Below are experts of layer 4 (counted from 0) of a mixture-of-experts language model. Rows are named router (the router's row for the expert), down (a neuron's output weights, with its number) and show model dimensions 576-639. Each number is 128 + 32 x the weight over its row's rms, rounded and kept within 0 to 255. Numbers have three digits each.
After each expert's rows: "raises" lists some tokens whose logits its average output raises strongly, later layers aside. This comes from a sample of Wikipedia text that the model never trained on.

# expert 13
router:118139109100159196169134198124061160120110107119121148097147097123127142113096117072082123156133107132113113115045078150139071071150116076185188157091139137116109192164090015101140110091078186
down0:112102125148173180121172108118121150088119093102069133118141139157158105097090092082076117133158134141162126139117159143119114102134143100112128091101094119183153136116109101093108121156140135
down1:143098141106170102178074074147146132149123087154143170193157121094119110070119074154176116086130127094131161118127103122113210145118209162164115175152159137087077114173137143151142103142155094
down2:136081126116136134148100095125112097143133214178101138114149127148117102141160074080129126111093124127144093121151115137146132127158134172165162126126167139164129098202112164146180167147117096
down3:068130124133125126153103158116153125182130145062134129040070170174104054145121135170146158120134134092156071107104125119117088126085121082126124144105135133136140033094153077146105076113145168
raises: ",", " (", " and", ".", "om", "o"

# expert 7
router:161151166147129180112138188122080110164067129102164102118181174091151095162152112077170115082121080149137099124147180190134137152089128153135152206145160160130135099143150127102148147129110136
down0:145150136126127102089105163134109168112150130107114127124129164157104111065168124164142084156103109185144099136160160201122164120104094135118070098147119115138101184165140141134180105103145096
down1:124141067086145112094147112160131164120118164140196127103151136151079153145164112132061095138074126153147148144137132121117151105120135172113177119137124142143142101160140198153127139140087124
down2:125082092098131117128130104113092108154170131115073094187147148165099109200164089109122100091141183167153143049049110086125127090128152145098165114073114179163165112105075091163164137128115104
down3:141133098163115137106176132099090134098118136134116162130119125102056085124152109107162108149125156160129101136128116124151174207096082089106135171139154114079132193093065168131102111168171158
raises: ".", ",", "'", " and", " (", " of"

# expert 4
router:118113075154115178167126149147095089159191121184119117140151186102115077120165113111087134159094239139127170161125145097133174192062102141126142139172114152096165075139177114137069120117153137
down0:124140179165107108094117113169168141146130108123105125072134129120078100108108201159056090154152132115164144115131130129131056148173114165125164181208093060127098131149126171132174105117140139
down1:089145144094085107127155134172113134107142092119137169126126175110130141095165152066168155131190098111132116112146140087131151118149090164179169147205192063177122123108129141152113148117107168
down2:162103119169109154156100193095140164079127130156177093128144183107173254139086105138115145148188171085116136108102124158050106172155088088053127149131114108154097078094160087085105160076143217
down3:147105215180163153195140118104103169110091108200126111103095134108125172166151093167109138092099059149144108135093107090173220102213117167137103135143118060099176213164154084182153113169119144
raises: "1", "In", "2", "3", "200", "D"

# expert 12
router:127197119104131066106108105122158155147146148129098120161098080140114108075127170056161176109069093062124140123111120113109117136095122121157089120105081075134164124125068108175148132084151113
down0:140056111097116117107128122153111131124125179135061115118124253196070162163108162139058133100150089146127113075125134090114183131091089161133153109094058123208141137087093104174139152094141120
down1:125178089190091165131136127128157105147176130119138120095148153137189144169173151172122115137091113064117143106168037158140104153119182083112078154129163179068072115143171087114097114215085129
down2:156075136111107166110125130167125180135107149186119160088119144099129112100170118136081153159099117146102062186089119185147159036100132172115124148133177128116099097099158125198174130072081162
down3:161118128171143132098132095118129126111135151133125066143074104176122105164133125114132055115129099115121158083097099122135162110100136103166136174126123139127148146114142131150126123208104096
raises: ",", ":", " (", " ", " |", "."

# expert 8
router:163127115129099172092119123143153080097107119116058139129140136111112132145096165191177118167100125120146106101136112102122128152172163153058076118129162147128125147118156147086129161170109131
down0:128112139114117077108164130113097108119157125000113147135138114130089096158135119065101124105178133104106093143092092118112073119101127136084114129119098136124119104140136128090140132111112126
down1:128187127167120085121101169139090087076116110182140140098065149076159168136092155123204156097097125081151131113107129142131144122178123117224100112093139134126147117174206134130088142150107100
down2:126176122138136155135140147106158164131108091129129103099059164153140106109102215141098121146149107079175133160072112158217119156103135127111078145133155109178127116093243125188100162112081139
down3:141093173158132075129144133166157089110097163142148153159118139097160106121143121072129188159123079119124095114139120122125084108181132163099143088098116120115089201102107123177132069080117155
raises: ".", ",", " and", ";", " |", "\n"

# expert 0
router:121108105140111169142141128127101191092112109117079129139074106127118145122045145165093097158122110126143152130101131139140102114200144132124149072147119105153181126096107106151159102113194125
down0:123190071160188130099147135138149127121128113125109126167153087145152105134122153146152066161115102163118133094089158132076134116153107112089068128114128130147155123092176087127077136061115117
down1:128164142095147136131122144163114109099132104152133165156147092125104091106084154124135105111124116112129105171132146141148112124103173205080149098128135163207151159170071086078126105122116118
down2:157127126150137120137084108142128157160070105152179085099166150115095058161159088102201122097154130163092151098131121115139078094148094162180124101104170117145137139099111103135135109116131123
down3:101115114084124103162111102119126130127133173086151135171160075108141134174093104134144133126149107142115183103167134128126091112182118118164052052104135124123191118192154145121170119140089184
raises: ",", ".", " (", " of", " and", ".\n\n"

# expert 15
router:143122142089080128117124168153135127115088107117093127141139120136120107116098155132095148128118076111157153147130105164134129075134134127160143116155148142084083134132147131131154105157115143
down0:101161132122151142192141104123149176099106154136101103159166156069165106153107146077087123148124066118180146054096107152166152105078142165085087178138158139071165155174140170077104120167110142
down1:135144064134135142162159125138100124132160144116163151126111187110093113158129088140070109091145163152123097110137109188170124113147066145147151128111184158105118166171097140127072120111112120
down2:054192128106139127107102147107079124135172109162061134094101116148168066124162105115110114115134078105102102135094127100077098165140098140171128168080124100110115165063135094110158065159179168
down3:097106159057151140122131123153118062130145123096046141100173122123166146163084109112127148171157115120134158130096098095141199151106116110102115163150128155132162068169143109104101118121111132
raises: ",", " in", " (", " ", ".", ":"

# expert 1
router:104062095123133091130142118102134167134187135105119173100187087123203146144086106224140121087144140176122151151174137136141116128082076129095096116110069169150143150127187186116063107116127149
down0:064200148095123137114100163111102119115150154085103142096138089095156143146105066159134145156125138117120133144151097136151088079082098136135071132082129087141028128169178071128101128145125141
down1:070125129130125098159122058167116130152158090140125105126209090172097119162121088140120104074125065143125156171178132072093153145126149157114168107125092133120126149075094138097069112121161164
down2:134096119192094196129137137110135107098180096169117138132147116132089145162153130120090129113082086074159096166145116118098199123113148166108138091106053151089116201127122167184194090125105116
down3:089084141171108082051114106126131100138186174091089154157154089153123164201159108112097130092156119108138084108179142121109159120146124136075128151111058169092129083136105118128132139116106074
raises: " ", " the", " L", " R", " U"

# expert 3
router:117120109094147092100139107103175117111134136103148145098126117136162188140142136119102129092183151109103111036146156101136122138125136170108090080125131138118107107080081165152137092112134149
down0:088145088134120143209098111182073123114187193133146130168091150115143181156114183138150129072182120137100062138128153036110135155155156142092103147104137138119163151129186111138111181141159053
down1:150131158103068105078150129148185171118124111136116116160172062163127098093092119098148127122180082126129123087151099132123105087142132066157171133058110139165143115187166147117132152199141193
down2:151118153204103180108130106154143127150114138126140101136086126110169157089174114116113132149157128150137129124105149138157112205122180151156127110086186098145083144196151180183163114142164077
down3:119138086071130102165186142077137134079173186084032081163090168115136176187137128092157154113120096139139102091118121062116075151081132121091150096108110155099112107162197122078128135123148121
raises: " the", " a", " an", " ", " it"

# expert 10
router:095133124139158121094107164100154100103140136123234101097084174127151071185119142121147126093172134164139159109105089146144167092149151116163107121095142139119075164111104171141135163130147082
down0:095116103122114155098130174172121123163103058177126156071207165150119108116132110176091089131136102087113178127113097153061132117146145117092110155135089166071119153088037172111065109131176144
down1:149128137158123146150144140112183172112141148121097160076099174118071117115114141120120116119163074134140150117150099074172161071060021133164157159142126115150134084146058097120118144106082121
down2:116123151100104062182086104147145122179126186147134160070108088159086113130100114110092065099150162131176084158136091182095158160106117186141127161157118066192059118156164144149074144069168169
down3:152151129163071098174113163194134084166116069109129085080083055131155133134113110097164128191144134149167132169128173139142096058094094138138137119136144119139101169179177158125093174112144112
raises: ",", " and", ".", "–", "-", " |"

# expert 2
router:136142149105159164163090106161207145091225090120186093083164157158111078143195091113184107113077129117111159135145123135127116110183103058077152156132184060136134117147128161155144160122080119
down0:126093154112141133101157080117047117190152092109131137069152150151145128115118138137170108103158139113167153161135109173129099107152140144145090138142161103166104119146172141083155128125133132
down1:101118164127126115121143147093140125126153137185145142220071157174159064163151085149138112108116141105108049104103168158118148145124146109202165156145133129189137093136147170138109049133130106
down2:166136153116135120101092165124093105143123140121121141100104132124120141090112151105104123080091117085057123155061088110124037103143073133131153105137150134159171054086106163135088136115166154
down3:157132100077139190094124115143145117113138163161114191188200156152101074194125125101183124152106048100098065109079115110144164151103153135085173127124154139107068089133139142119101133176115167
raises: ",", ".", "s", "-", " and", " of"

# expert 6
router:190066181161125084077132086139161139117118182160062128170103150145123137130098096144186159135122076153170099108143141111138108174090152171190085082116067106153069120108161173064119166124120112
down0:104088100146130109134048137100096103104120133097140106088091123136178134120070107116061111135142129155152175084199128114179124218105155060127187091142153143101081132135073093155050121169104145
down1:104112122168179163194137180128106166128148066049139115172134074142130157189105164124135129191161122119134152126098142113104123144174162066068151059177170094133125132138142070144126088091171084
down2:192203111097109160152090158100094124121128193083104138154102074187114121128140112097190150147127078118158096117095136179124134138127147148117087135037122099177075173141143101147124081140118108
down3:099073142171115087109201144096112120152113175084125123064103155134114127111145110114151175115129091127127127200118145093174118116124180197172111121195073143120166198153117136101114131091126149
raises: ",", ".", ":", " (", " and", " of"

# expert 9
router:078175154117131075141126085132110133155055120122157126138131114094106144172157141105138148127118134147074092158111122119132132096131114148131095177090167138106118132180116159142153076106086088
down0:153127178072095087153115122155121150137082090144172128083129153128197129203153180101134093168138213125116184135097129082069113107118138085173185154144180117116074158178149089128163064112127113
down1:195114157068115120107132159134148143122065161117108117086192093155118088126127152142117167138170160163121144096159078114076193099129132154123108143099149120131189117112111075129131119069105117
down2:133093140185165148174116082099109116100141151164127151130133116105119083157106151125105121170200145133116159116182129187099094152108102102093120095123135086161058151129135164107097093147151138
down3:093178162170118110153134131152172176119094147123161154115075076123080096221122146152089122145154160180114133124087125158145095094175063096118162105078088113155205195159109102158097135084086157
raises: ".", "at", "ed", "o", ",", "in"

# expert 5
router:093129124108180104164168138115096148125092114127139124134085070138091123119196130119079128140174095097135179049113144109126114136138105112097190144149166113086158121133117063161142115135186195
down0:147137113129111156149099130096159104156079072128118149105160127095153160129138144136071189081091130132131094071122122123094116117151122100099105089147139154152132161136121116174136092115093153
down1:085137066111125104140149137201166129105092093116160136147186153131196120128180147121145092087124194058125078052131120115081034121137145155142082168192113210136114148119075134129108127083099169
down2:119119049092131103129131133122142148178133092162138096119143152127114077168121103065080119094097110159152151141181076122149149112091123072182119087140089162130197121129151065108113106083107149
down3:150132189109143157172178105144075139104117123131103139138191174135121118074112145128142130154100127133072140163159138092139186118094110177126164138108101091127130181111123091094106110195090101
raises: " ", ",", "\n", ".", ":", " by"

# expert 14
router:134149194146096123089127101149154091103132143135169114165074173161066162051107146175136132152153114142146069211145142110119159119148159092090145111160096130129122149128130109118093143148116107
down0:116169101089089118154084158086164136086145149152099143087103079168178117141086196126161110131119102201130129128145132111162065110093125086093120133145139177113169150151116153187061166105095141
down1:176136150098119085121158148151053105173151079117126118149160104116163124161220122156142195128037112157129120130135108135174122106114116161162148119112133147138097171115128085180181160079139206
down2:121140114102055101031139119151084095125092110168087200116096105130108141111115095127067110106109058106069121127122105129075149114128144092078130094154104130125144167133103187143062188166117136
down3:165112131082127164101124127099101104116131118139128100130090132102138138150086100137080113179124074117141154110102166114158068136107092144122089106051134162147082167108126139083098093120112065
raises: "is", ",", "in", ".", "é", "i"

# expert 11
router:148100108126110119176114132065043038132091131139129110146152082122134175163139109150105160118106197136126136179103111116103153166135113160123154157102121144160196097119154160145159148113157087
down0:062139223134111124151084159113121128113168142193147186141147070179128148172149144133102133135189137100150150091147162150096131100067150158169129116143091156135128149054150141130113145129158105
down1:036154177154114116118197105106088096090166141136129121150109115116080102125133118157110113160089164095103205133098123150152151148148113168172167092180208092178147156157119118143148093098196091
down2:055103126127131102216106091168152149079132122131181131122147127178148135124101120078152076159117088168125129112067100088133128137100191171107124089084199078194129154105057190141152084057137117
down3:153162073118140115169128087167130188073154118121143110115075122139167111091088128170090131110142168136161108141086192145106117132110131089099092059091137150131115129130100120087154073103104097
raises: ".", "od", "az", "um", "is", "im"